python train.py --n_layer=8 --d_model=320 --n_experts=16 --experts_per_token=1 --d_expert=304 --d_shared_expert=0 --activation="swiglu" --moe_layers=[2, 3, 4, 5, 6, 7] --router_score="sigmoid" --normalize_top_k=false --routed_scale=1.0 --balance_loss=0.00385 --balance_bias=false --router_cosine_scale=20.0 --init_std_router=0.0294 --lr_router=0.000994 --vocab_size=32768 --norm="layernorm" --norm_eps=1e-05 --tie_embeddings=false --optimizer="adamw" --lr=0.00194 --beta1=0.9 --beta2=0.99 --batch_tokens=[65536, 131072, 262144] --seq_len=1024 --train_tokens=315100000 --steps=4190 --dataset="wikipedia_en"
Below are experts of layer 2 (counted from 0) of a mixture-of-experts language model. Rows are named gate (a neuron's input weights, with its number), up (a neuron's input weights, with its number) and show model dimensions 160-239. Each number is 500 + 40 x the weight over its row's rms, rounded and kept within 0 to 999. Numbers have three digits each.
Before each expert's rows: a language model's description of what the expert responds to. This comes from a sample of Wikipedia text that the model never trained on.

# expert 3
It responds to: Finite verbs right after a sentence subject, mostly was, were, is, been, died, belongs, plus line breaks after list rows and degree signs in coordinates.
gate0:517450549508492445540481494524434537477435498545479482471472617586528489433454497477507520491512521496546519509489472499482486574465477435534461571495495455501563493438444484456494454462560524494468462530522508483500435565575531532494556373
up0:536456445533462466494479561465470473475463535461533552484472450496470441492510516539481522522483529496525449410530548551575444549535624480463537489478444413496460420472517502534574500529546525509479604506556405558500548477398516507454444534
gate1:556520514510530512509513505487424482451474476475425552471458536454530520548493552500490466519525496493564463468623494534520505523490553429518528454518375457497509532494480441518519526434500451424538529523534438456468504506464580484508501511
up1:542433534520468552577469504547455521516446519502458517468482529489483559529490489447488451506497490460518478466560443511553575489485546500490504450561477458533487442517460511522586573431560456470521525484547468500468490545464590467517493548
gate2:511487502528590509436550519535500475463505437500512525536500545524545466447517497496474537472473516519410475447472497505542517436423454471508417432489552536443524455495550504504492469498490527469573459490508457536520418559460549505530437501
up2:520529522496360476564473484519515516528531506513529469487540478519470492550475542492507463516500558455550555560476493474538483534494572552520532567452479477580526569496470593513443491517538457562444524479506528487487559387516453486486529498
gate3:484496431580509535481494540443511531506585520431500520513465490558526490566497574540512478538446508554458429542572498450413405530518502546427455497446556495458460475537494435496578468497405520464590490498489508386414516457507462481552490503
up3:496518561528541537499575436478492567396498450509502486498460521515510494479479527489451578474503465578503478564547537476445484552575487463436491510514493578499462514509479510474550456457472464454501445491499508483381470530510536466532459510
gate4:503566490531518453486486493524430487524571532527469505580455447478517438535563530566531445525531480517451508432503482490493477527505476489494464440521506469425430555498519464468544437493463457492608565566521476447495558522491479505530508483
up4:564487487482542545554494569473511481451485517520474500575486487477491530571475447449437530423489448473423520500539524555453522487484506541527445547432532528507481495442509548549475477586417494463542497443479574500558445513492500507488460546
gate5:446472565528477530509411536497503535521433544448489438486520511575484440457525534491576492565475473473565447439494524517474444480494481516588458469489469460475537443510558502461510493533522494509471492501520518535461539497510514462558462518
up5:499559549482488556481483618502497541431468529449472503476486527486468475438560543524511546481463490464515476512478562549536501450471428439528468571470467506548466488480539508470573509488514468528452384502577534538483493516474484472562453429
gate6:453501530540556396502469535481521480444460496563530511514489460491478578539467566500512550462503454537540525576454573471549491574492505532524579492453528555465496482445528462480524486475416529580488462487519499550491526517482473602563574457
up6:455509556528556456495464509459575440443485521568531481518442468499504546542470518525552517478477515496501481470477479480522451592494484458520547503502543457457493484449521521454476494518424513519497477522529483539519493526523493530550558471
gate7:520543464464471474544474499499414480462434451438514519490486506432467441471576489581507532568519518537538553545546500517515436478555455471481519552516444496513570525491540479439501504576468505485509498551575498509533509504488572490371474487
up7:487558501498508530445531473531533466432513535460501448473519516493425558457467523500433508475559495544495528500536508549519574432462525525506515521504443480569524504542481485542483481455500450511381473495467527499477467473445497544520519405
gate8:508463534425526552483560564552427529506488525494445444474493537528443453496525492470577575487502531488508457492522552543517442486502488501509534472458543420532483480482460485506428521502539539505469540488443475546583559500468485483535477456
up8:475519526527484516488521436432518608531538511523474464475521489542562533516469554519521492529587458508501597575441444513459546521451553491394473463549516571509485530535488520503500519441499476463519439469545484452505570546494505490573488477

# expert 6
It responds to: Closing quotation marks, apostrophes and parentheses after a quoted phrase or name, e.g. principle', Kirby's, (ISA); also digits in tables.
gate0:507476556506569564510408514543450564519465501484480534511491505449560526565469503519461465506491502523493496500594536478489503508494520478480518432536516515513471483464482510571500566469500514445525496486476523484439499485490515469465472525
up0:493503499519429526564492496464560489528569463486554486489491444488423510499513573496572506446504488459506508494514451502501537492535493519561521546551476502473532459493530478409511469528482505509465503468499450445497507487553581494582509468
gate1:577537524416493555483522536487479612442466502456482463523472491546431509521420520492530446555461464491541512515501434484486504512471476492482475496519506427499500520517521453419509444451457583527511508489471511484449492526466497438448476582
up1:503474481568538481543494445588459496479451456483511438535522425503589443508476515517547492499488553527495525542518485472453366500505471483513511512489518486528532424415525447507498422542474539451445418521501486483560538503468498550559461527
gate2:492494453505572461535443518525537508493509573416477495560521518475439534461547550520526449529512492467514465432470491505512393515503505543514511445562467536484496462523517471524526484473473522486528465546507514469508536461499500512481513479
up2:503482438527464527532432594510509488513554530453503550498530511461400545491527577512496473574536470506424487455476485515499499510524498549488540451491486564527486556534494489518513504527480441502526566454484487443523524413547472447468501476
gate3:428458454503567550519503473529488525509518501512428435508491524458501457470500596458451512409557493525553535511553472509446496546448522392470538549521480472562488526489458548445552432466550568489559457435503480467453462428474459555512462560
up3:461536486536523469487522506531506510551503507408571523554551483523544427531508447489536516535545564468539470498474408531464499552441442427478518480515509470461555501497523545537573513452495575481540441548505506489496517476481452484531447524
gate4:574527520563543497546503522449518495526474462505570474544515555560526538470504538494497534557478600534488495503527502514507548492490520504498491422502461364457495398509443446533476495447492446502535400496544521510442462611500528501560537498
up4:540447488548569505579505554429497530537530546501530477529491542498514507510456555446495548522498536492488466482485462576565526532466566451501551433458427436478478420537462496528486448467465523596471418497516528453502514513550505476533528428
gate5:554483511510558507484456512479515538528449534470504518529482531471544488441518444553480546506454529539560499455549548503443482478473490485505480467564562504457488428502493458521518592506469485526495458494546446516459487478440580504518540531
up5:533419458506488492526472492451505549492436504480536521547509524540571538495514495511512493560497493537475496479555543527498522501514434499566575467549479493444469410506470479485501584562487511504501471463530466418464554512518589488479454525
gate6:450467470475529545510464586510497461529554527499466578465499535485478575530476432536497553492522520513470457467571554481539514495506523438568439509516437458528503505522519461525522509544482447474530552450482438435515476459516533444453498472
up6:472490519469549481505528476516492482504474503500459475516462469481505528564439610543491488480550504466492542566517424494513453502536481485496464553545428535579474510477517506503459512473529492471508481443523506571494532562451516505540475474
gate7:513492474498463447404563464521467530501425443525536499545488514497527493541473479523523464515475526490510494530535516481443503422470387518443473494597496506493519499498559540497486517504525515388558558518535481481466495517464559476520472579
up7:541444442544474463429556465496510464578478530503530504578517520528515515466438492494510528527502541498515465500534509525550456469438423519450485461549444505523443446491514520541497487525515587552518455533519455533483523482475524509492480473
gate8:457445481525477575421483467538438509529543505480398523514507553456482469462506478537528546443493492494459469517504470536524500547473549536500531490446497523401480428493541491482524511493529538471483491445469470401490507423565485489546475448
up8:465499433466486572487534512479476478503517525449437528532529565482511473474414490525487503448474463471463482463453422551527477511468455461493539450428493472462479450532514507497477487537541532495517464471444448427449501413540485558496468417

# expert 15
It responds to: Function words after verbs or nouns that introduce a complement, mainly to, of, into, with, on: trying to, decreased to, out of, corresponding to.
gate0:493409502473503519510453428485514508515475556553520493564455459472440482502427480424503477532484507524474459466470490466507529485500505582513541443462644558474446539452533482463493520472484556507482538494429485469561486463424517513487517538
up0:478440495461511489492484455503503549463485534538524585517489457438458493532404482466506544559482515580539503539447523477444479450415493587513545470447503539507479520464492450519511536423461568469525479461476458474548513459434489457551496539
gate1:514531462499516534560516515473546480472503544475542514497483485495449520516489558518549566480525470505528508466426439501495550469463574456481476452563562463506479421505534452483536430558470461493616476572524490489419471463511549458518609489
up1:483600488528476539538528576486482463453481481460571516564441519480463501517490539459554527507534497542523527431443499463483516495467555427511505473528557520467462496573540518468562402580445501481444493465514476511495497464469495480511516522
gate2:401431477547492503507521476516537486533529548564451511460499493440448507472474568453555437442534434512505475512576495448550580453462539567476517487509522511532439483474504537486494475482504553547512541461463467493493514481466551512437477442
up2:464501532513423545583587542464489469549491489508521477491564436476497493447532524448470470463586479439546517480522466515520552504492552518509498500571441505459457520532522492531551494581481493517503517563426487452500513500532473470475552472
gate3:552430459507522447500520563489481550556504480518423527536519465511559444496375541562534526484501526551508499504570525559458518559542497533485482418506517484518470481547448432486463526516464461526537519377441488597459525546490476486534503489
up3:473495535534487501430488512393542596527522517419557514431529478495552440523406469551513448518570559496507526511549511493452473491511511558514568528529504525488486504509538446412561462504509489506529502460451530536450562448489436504505489538
gate4:549518491576507492493481495482466505538442507493476468481531483451438481449577511537456539508478582489562455479560397509511471487538497488517521542495529463494435463550535584565553501522496492487513453532469478497547492587495491495422508518
up4:550549513546460492510516489485496455455452479405523476510496483455540482474535454530441519473468559509522417451520520508519536460552465508515492587499509492536488448572506589429629454556563538521476469513474432513508446483464509430460433445
gate5:544522523463544511488459487510466537518460559575518492515553481468482489497473562458444425401525523455438492450497476491489516523528515489417492513469520522460420474461476505543505544490538507510512474518485486562500573518530436450573509458
up5:508493516482519477414542464490498521432486451494419496542456505506483466532462500540532441465579494487589507486460521561481449532476504494500530535456419459511420562503551488446449547454485497502488550435468493582544504456493517526463522471
gate6:455499517538533519480510515534527467492488505475490574466493446501493537541479411504541505597502530549596439515465527503503545596487552490495664493466565477474504493553489590474564485503514521489507524490550471523513468506577524539484432560
up6:455507534457432527528536516507487495566470481396513503519515527485572485511547532417456598552480563446503445454504505438554499490506466491474518456558491473496588480502480547531570486524512488562488453447555525523475491566532497542478501508
gate7:489469454482476497519525458572550470461562467477507613429537609492411533450512518545559514512419527500561524448484489516555504559550478422564474544468473479490502467449505463538472480494509495519510509538519534494563485471537514500479498469
up7:487529524506586483506461424538434493581507504503549493489415529545532514574525454466389477482452384503420528575468499448514503483465483519452477481540477502460559465515508458464512507463505465444529518585463492457456500551486514456517507514
gate8:482488507551509514516435508508487587469489560512491498490429555592482478412528531452492509504605606460487480559422483483471474485455492539404520474448473506506548471511508478518489527509525553478556523544469545530455526497474453492483472509
up8:594487530446532472462472514531531515447435442497500519493500535548488525408545521536465491550556528500510517475496598516434431437499474540434484487509431537435539541549500455467468510512535505522569491532453545554458509499548471485424465561

# expert 4
It responds to: Words linking people or groups, such as together, along, married, associated, former, partnership, usually followed by with or of.
gate0:498500487533465494500559547461495484454438447474556485572508585544511441457463505506497457493504458509453474488488479537519494509475481551481559550542506493545517445479487501438563455540446545550512520584558504505557513564489468569539514548
up0:481493533568532468499461482526420489529502496604455511451525489523530555539448529522496570528517486560488512508547490524443522525491467443423522484458439514425476478476578511565425526442510471474513504424516493553584441495478574537533423461
gate1:551487513490437468532546452493512425505485483529528458520460542457455497461508527492411444448560504524482484422497477516534535430461457510461483586545499508525561498515498488495508496530580512542565529542475481454538548550489540499424474511
up1:491476443477483394546492493487491453484492479546490491471473457416449501438569484569495480499586469514552589429421478459477471489471557535463534547531551492535501499411523540557492472506507503526514556444476471574507522489492546477465525538
gate2:560489518443459495504492514514529507471432558465509510473519462436587463558494496498513525513438536495491603526477438493505479468425457489510534509467500528513554562454441506487515579558514519601460460504504574522580485548497445500481470555
up2:523484481454468529532490479494503433426453610547474495504575415435477456554441493538513466507463516529574508435500436515549554512554449550454547495476500551546462541556534532455523559571504445490545537510523502531521514542476540480532577513
gate3:538480523450485469471501473483472466568516552477468500552483454490485528527469506508567551508491457520537488472427473508459522462529534414508490421456536545572556539425473544520491501500517492516531474492464509552479516538593475453522501509
up3:504462550501458461487548458531500464488532498534406471466446483492440453491509485565498479561456543528416511477521424500464413556484520488499411433543430516489534514488444517512498575561518505521486492572373580508495452559574474484514474435
gate4:524552507482549536433516569504472451560524431476536504489446544563501544503548494555522548542602473586512538519495511535417490482555500479444541443548492467438501512530490461457544428525443493478558437495532424472452505471487450489484462504
up4:530518515450569584482484555539507454498521439478519496499426571539552549503498468533461551570617478558525509526508493524400482472552536492465554466514514457490523494494470465469525413522420486461576457489563426470495528450463478511469468520
gate5:491648497550619521471495469503485496549523526479438474467540511550456452490505479533537454472495484503432510534493498446524419507501513562473463543481511535507457456479506516526539505454571544527493490487466547469547543545436520526482498435
up5:519522554438457506471533572551489515494434535515534546526448490479552508519481607495449549576478583603510434548541497529429477493472472479511523480446516484504569520502464527468525487484510484481505479523470495431410533487543455453546456485
gate6:478467486522460551485519550460487454512495466521525523436579485448449509522558532458521453490509509418603565501478506426534482496449495479442559535484494511474507529493389535540508487484430455487523520438518484533518496531485454494620537532
up6:538447449508510456531482451555513490594475537529523503518507498487512480479527534504483553611532508416513513488488514461513545451485567521498529524482490526521443494408487459509488520419438409480420540492459494548540535504425517421494504524
gate7:450592451471501466485467512536507467519508538595446457456519488498504449576524478459444500472519471562499452445553517561435491494574576480568509455518489477482518557538476458469494604546442557461490446585522565467540488481502515567517558501
up7:571416544510491477518522517499470477543467504404567558494453479514494555454529532487461499590449518405524533579431504428539482490458479500430528557491498521462477444476467543491502435469507470512512496445438438538464492510490509427466456488
gate8:474500482471488499456485500455510520522471515494460508515465496503548533485597531535519554462528549511479508495472418549492517501437482474503552557457481601508479475543438528547500479467551515486490435501557548475453495534484514466461484552
up8:545538582483483510412477488459478426489486478500546488551427546589513548552429501537489579482463530563450565501485507512512492494498437470466464526537511479509533515525410555494514549511524477509469522547566512535500440562515515460578388540

# expert 9
It responds to: Forms of have right after a subject or "which" (had resigned, have lived), plus born after an opening parenthesis and See in See also.
gate0:512549522494475484531548477494504556494461499515494500477451426495522435566448452412441452469438485531569526492543469513486520509451477502516483533563511509393455468523474481477515529520556517555482518515488482496447516559548482536468536500
up0:389547561477468444532540557479506535471457492451478498504430515420524456498476479433460542528498532498500578515497484534489468489387450555534547515400517545451543508477438496515486569553504542489528486496470533565404481473523524493481473461
gate1:510549469443493553607616479497544495486559537541445506549499449501563558505526476492497518456464491518467539506491506440549507487503527525458461569469461507450504486510472482564492522489565513455479548486533516452404529473497468519476546475
up1:511473468511488462465456552471533498524455477529517441434521558490479519566444484465543474523542528506551461516520498529456460455447497471554549473497554479555530480510561460444498502557498498510573478552560492498575509486483525521543453498
gate2:447494426515439566508500466390516512498499523554513467480452504526526523517525476542466482537549509500454563475447520529498459544488437510500519528515445461544464510556469560523539508518521454578524495492483521463496573499568512496376478526
up2:474552544489538534431515442614502525507495420523456543476446545500440472585404467534462508520448406547514501563593469466453520537478487433533491526467523486432457532508484415547490565506508555466460455548479489460461474498556508506544454482
gate3:519466461559445520512541479506551491526576437432421514508527486532472513537468547537546554479515539467547562500475456481515511469545525567481478412460482580462509495574420451450498519514540491528559475515493503487484449440522469426507533455
up3:515493513495469539552495446475435527573562492551499463491473450535559535496455509553550536509502508459499479412464505533494510477453498493463499496508511522571504489561514478432527500472536465530498515554603509571521458564457421465567559541
gate4:529493504439522479516535448485479464499532530569501442517498496492434481443504530517478552473526456558483465482528462546429495461527453477460445466477499527510476519439452507502459476533460549553574568522475534543543547502431492473564509488
up4:573540552450516537543431525550455520486435441550474527506535437479519473447439487540491485459478500526523469444513498512534477503441511501499510499529566397514553439540503404499544486531504559446482478549530500477530490487572515464504413493
gate5:506530508556534502522522476474595460536529544511486495521512512455505529484528535445508537502449493625475520545515493468442463493497477564547509531499493509468442489422424487557506502456435519491501425497531480512469424469524484579485479549
up5:502549510483491470584491522492488540480419482483503492531513487452567485467399439521404474530508534528568518524508474530442514510536548570534517540400519504456461454512449506490473520512536414498539439514531523497492460606493490483446513569
gate6:464544495569499443409478525479460532465464508484487505487464506511476496538521565478504490515524512577525481474464532512505539529474533513540516491491517495400459498498516428486523523523485510455521539518488547415568461505471472550535514423
up6:522585462394505513548474469567482541541512498499530491531518553474433437454441468467492442504465545502540495476492495424560559498563457455471472477537535506568469484499521534449484552460477545514407448437545532562542464501463477514467536500
gate7:513454470595469474561515481509432469503538478543432511483483492558456497497564462498493466521480533544418553488528567447530463581498546461482499488490391435474462502461473504511464510532529502448485541484515465482528479489504555489495547461
up7:520469485526526449502517501442547518491418540505499522485495479546482468453475527512511481459453536437494483530393514455523453595448477488453415579458530473503491499462558504472513469458559493480507542482451494499544543542476479492599466438
gate8:455517493512496578478519447514474492518503510541405563491449497553478522501529588499539537411470448453563440478474497506454560489524482503500481519586585527530437484586442436493570475533509465504542474488532497485555554543506524480456502494
up8:479518446534528515461472466528466474499441590500494493540479515490478461454546481450474499440522518483506467473445562507531480529487525517534480491553497480493490438509445469518520479565517457571549401539442513525545452496442439512470552522

# expert 12
It responds to: Full stops closing a sentence, often before He or The, plus line breaks ending paragraphs and list items.
gate0:537585484483455471496538449453616434476464498507517473486506491577472535494518502545531506450454481497520469556495519461506535469536494484469512452546566511523540475519550477503470425530478552496512514539480532493512534575560520479514491537
up0:527542595490454551400505462483477513536405475471454468518469454573456560610468487534487496468504458506487534519536438469509525440554510513511542529507489568577468591478605476474538503510527518447498411496527555541482551465515484503531448491
gate1:540512480459436444528496519467548485507534508584473487387540524484459554560502524489589459448527472527467479534552509495519468507438485479427483533592524510564572463499479475509496523439535488458464490537512479503438500515502426504535527492
up1:424454437450535484487532525573464557494492518523579502460485489483474533556472493525480419548515504508471518505535486486433559480554504497515489530528417497460424492468533484489453485487515477516495512501596495461474539514444585540463472420
gate2:545536496526435498580556541564486472533493479485553531467489499463476509436495471447493517590487481557491545443475577510435503487503466480488524489450488501459518499508429525443532520563523506455450518514545552474508508533463536508470637493
up2:488527487523502505533508539408495512495453567495491480510471499538525502460485509446486423458477509587510548485491485565531537501567458428463465492509505530561476456475556519503419498513499490528591508477576481547365452521539485491541543482
gate3:464493442509539529571507511502526528484462555578540528520545521471471526445582546492435417497516540491522461447548586510471551556481481462533525508522539503456485495490532447507475554464508483526547517531505475485517539458454486500493463546
up3:517477538527507509522528451515482527566555441466499475477464506488545448509425459538553529511453423533428524535538418485500435401521520550487554472438477552547453460540473555557529482535532549493453464438475517489522498535564557478428433430
gate4:520591458510498504453498467490505500473523474477524479504501460530465536464510421426520476437490515446516500501487531467501428485537601519468505545528526501432493463504444517503567537490505560501452516479448545521499461566447481453518590455
up4:486534507490552552481423496467470480460527490417515498536518519478495458520438430510480504518477573491514509523540457550495521530499503463481579461549515471520472516465477497404526547533488537498467540432450557565423525592454444475552526538
gate5:504492483611440585481469525513507534463549509479443515484609456474536531585572482468498394552562494524488413457490563514488518573493564510522540508499544504512483472476514514482608533476480494567425464488574475524548519481412504547551496478
up5:516543448551559587534505518516479491527508487493458535451525497474496537484490532489529499531438517531497478428509510560491477372494470484529437480482455579440490464558428494525566479507523459541545535609544504487549479462519533533468501504
gate6:493544463512476522577472526482455494493507523487494462495541496472492471460490444472458498551515441542516429491532550530512528494558512503483457430485522504467496538512456537511475475590435532488540509524426464544531493607437529535468524516
up6:496478550511479519452532488475529506455509469505509497490452492514501551525487560479517458483480518501469502558440487500486492523442447524575570560542484466520536470469538485494474521428525548505523484471588508508459539453550496500497497512
gate7:503519467523493483495495450501470510474590514504645468575463523579513508532503523466592458458516458456510535577509508496503478519483513515389524512521532484470547500461495512457506530460463500487502459455445545453398504542418531556570476530
up7:499511528549574504502559465487494537559516574563493489574513507555582516580511469440512408438483468495471486509473543559525481558487494465456542493536504473506574406484457546517489469422497536487459530455537453479436469555474561535537441464
gate8:547491470523516483406457567511495551547495458476482531561479541524469509473508409442529467491480558511512459463491553493427465532516392487534515511479504483469451468491485507554509524552494529471600504567560478536483494535495580448527497468
up8:479513479529468518534494564493498482503513568537586531501543469513576525533447547529544510480513474462554499488463450626598518505534482490438503412453561511423511521502582507431500503479497487566438543491503497447459503554459478524559505581

# expert 5
It responds to: Tokens opening article titles or infobox field names, such as = Virgin Express =, Website:, Binomial name:, plus subject nouns after "the" like series, state, city.
gate0:493534515530413498468562426528492499519471510520549473524523608549516584582513477514409538467430509479474501475440492491506520538522486472525540482486463500432523482527560408436567504528517502431493485481529493515461493484529593420522470548
up0:519492511503564548505465474449516475564518515517486394440629522533467541571523465514545460516488496536573515460460535536506516518478441505463524503465544481535509498532454463483481545529517480539566508499486552601499487494474450529546498580
gate1:402459544442529490428521529456428527522483503497476455500486561565496569502492496525529495495531498501413487484557555550475434452494482431479501501590535487432480471529517534531512528447543541463554503523531446451442513574500550462574474479
up1:471474523364501509470515532532477562507497491515459553524460528579506519481471568526453555533493524497517475490500519546555473464472464481427394480541524494542481425566483528543495565538571477501483564531558453491445518493447600545497471498
gate2:467513480508457501524518451422488532484496490494456453492576485473582478478501503470515491478526536459542398432483476478451492508499450545473531508516454524467507481499469460498513467530536526416536538491501491518539532506549489539523544456
up2:426517542561478504511496534493503520582516461479499528491479436469541464482563570516467559540557532510463522543541468522516466528497519455517466520475577491512530482418457481458565447459439520469531480531450473514498481532497510475471510535
gate3:475510530549467516513480454493448454476511503526441577532549513595455465509490549513485442424430428498460523533569564485484512523538529534550511494461459503507514525454495451504537528484525544591515451486469508508497502514519436459441442495
up3:513512509548444481473483507496523583453473465501493562462428597502456514508349487501551474474506523546533560527552506458514526461479388474530478528488474488467484523461543464528529515522544438449519550495452491463508467509471535474540418474
gate4:503541509530575552485533504483502518498551549528441475480477527468537493510456542492495455535502440524489490552499500545444475500534539526531522535469499510479445500492469419504499486542472450513522403488446516536492467534489527508446388439
up4:505503518454435484501488617546496511492466529453561499468435501522538523522493494495499471579523600507490540531483451480506483509466441382498484485487471547469496543593531559500553581509511526564560532503512521513463488524514500486442590500
gate5:527470496486434480455509512440535419512482551446503459543495461534523527514541560470435598566542419489417556529465445543478483484523499490557519535470455481511607479537505534479500470485420542597482496603511550482513522504498470495421528533
up5:426549526466484486475562493494520461514505480473533449511545510462548492570480504532517572525522553534488531468459543489508531428511506568462580527469437509498383459519538480478488435561451443524573521507438456558393534526483471504516482443
gate6:527503533532378414524468499475491506480455545490550423507463474494525447492585509541492487546509456472544524495514510490470504532402450523488525438581469466569497497449537506497525490544511537501502378564527578456489473496530430477539371515
up6:508528515544566572474488458454485461542549489432494577530485467457478491542480468511448495481446507501464523489497424491539521427545501498497551509452619476454448530490501473479487577419511524473501487515461411447479498430509473491470492510
gate7:554423511507506558495513495548491505480484497555520581488462473539437579431510555490472534492580484509499464523526482577479503543519455465512447513489480537498453520509548445510539477484528447525486586598522495500556516498488523480503441431
up7:482561477470459501511497523521536460459531503463539522460534473498535443516531541537519471522523443425513463466438549361492445477496504568520477569527457475477502437497487466534516547493450529439518449473500473508499486498524546528527514484
gate8:530503509482503478495510493443507524573521487528587471504510520505478532556510530615539507445496496541465476461477448568511518479483420518500486432589511555558446420499549414508593541503539476513510597479477510505498549497425498531541596537
up8:553490514423532511487469451514533447446532507528421477435490457406533501544488483488561565515504475507452449487570541527516441416445520485527500532518462540475573532522498497480528553481526402494530476582541500450528520470486507522464474558

# expert 7
It responds to: Spaces and digits starting a number after a month, colon or currency sign, as in October 13, Total: 59, 46°14′, plus same, this, different.
gate0:456516487549542463466499500462474515520505490498511594566446555512549496514561531445573462413483499454536556491541487497564508509525456542510510476511526549515568573496521480502541457456549458516493509511523467497507496488527514418451515541
up0:534509494494468435448529517501549447523440447494451524541531378501490469457543489481451478526585449422463381523552442513549487502477529522456479475453503458514544516471440534465443496511468492469464462519528502508454516587521526518500506516
gate1:535554499540511427524558569576465536547489443498490552536485479487443467479508547510445503481513466532535401515463521444542476485486434473515517459521560492485493560483499450434542500452494531483419455488542488561554502502553568438440487529
up1:488450526414470515552429545482456552526460471498518488458486483515489519477402452540422493471542436573467530505540521511492510503515547481577495481502510433586547517425523510513542502512461484495498475531434461564502544442508521475528433469
gate2:514488469503502518439567443547518445434434501539453514446438526556455583547496458507506487566536499464499520469523518482589415561505528482444504466496455555543449500462550466503572480453549467487428554499466569476549492464467496476496518506
up2:490498555555458497530491475468461452507470501574498497520471469532475497551478502430484445493561446500493508509547554546500495501520462509509422500440491574548510491485488503520423496509510486566461476465456536432479486469515487534502485472
gate3:415492468526509557439510535492510526513553511466511549524481526470478576484444453534485531525574532569418472435559559531523441507549525485480489494468486462452459505500520472476534529473468553554556445414565455491498504460486540437497441509
up3:436524477474467501424520524490575490483502478497471538542458460451473473532456451518466492571519483437442493484472558463511468486460547484510432545473533468549507519436551461468475572445478532493553462483511532552486467488526496403496492425
gate4:486534468562523554467559589520478502475491483540473544528479525481477482487549498481501534508468512488561474498490503443558483492503503508448485539486482517473514478535491508506561495622497441435464424478494424456566393531423580513481501515
up4:552476513514587524479519492417491456523504539503479519536552442506513465477505477496476505492439438456426508505527469477551521449553553471508445520563523491492605504489551438471506406478436528522467494518467477426533513472513461521462519491
gate5:549448507586509487466548527569470492425507537559488497522479474492526443408556557490550570526558588463521500506358477522506511560514541498494444500511466494433490476497444503500490549517502488471458431442573601456462455548536485518466474482
up5:477504497482548478454626570509487513559446491542493574555498420440502438452499491511524551525592555454470505469488486544435515488571531411439503492518495512451448568489509564488507539471512551481432403438504564509425527543526442475491531543
gate6:445509507590519517542494496480480520534531481530473491388556535507435533519500489530573550534480545489524496474460538462514463558455524500475474526428475525526533526427462484472510496475539536481499469412466448573523513553575479490478524511
up6:461499516572489502518493465533512471459502472580511528489539497485482470492494497436560534519508523531557464502469551421511496439484488538493511509512576581515534472521541437571452459523471479546514508431518455493516470550556506524447542570
gate7:527487474461458532488499524568561548519520571437509538488490515515522465507490463472474473570501548480568506442416500495471488477493437534516468493497542478479531513484519487476437511482539522511451532486481562517532493458471405465461506561
up7:517492471404438514435536534509493493547528533483508527493521454531582475503505478552531436556521458461524518496460542550455462440534516517469453556437466504494559563468500469481480498485516489546475492454480584501553503533461441457512516464
gate8:495487529522461492520514513494543661532460570477611551468562488482536530448493504516502501514450449530432524452490506484523436517490491461444617485455490518439520499571519545461530506487530568516452458434509490463458514495525456565524598579
up8:476456532491513492526489486478501631555472531488585507450556473461512533432473502515499472510471499550447490396512477457520437528492505492466572511475491503462508504566506574458537493497459546515576513438503446477447535567539483552533564561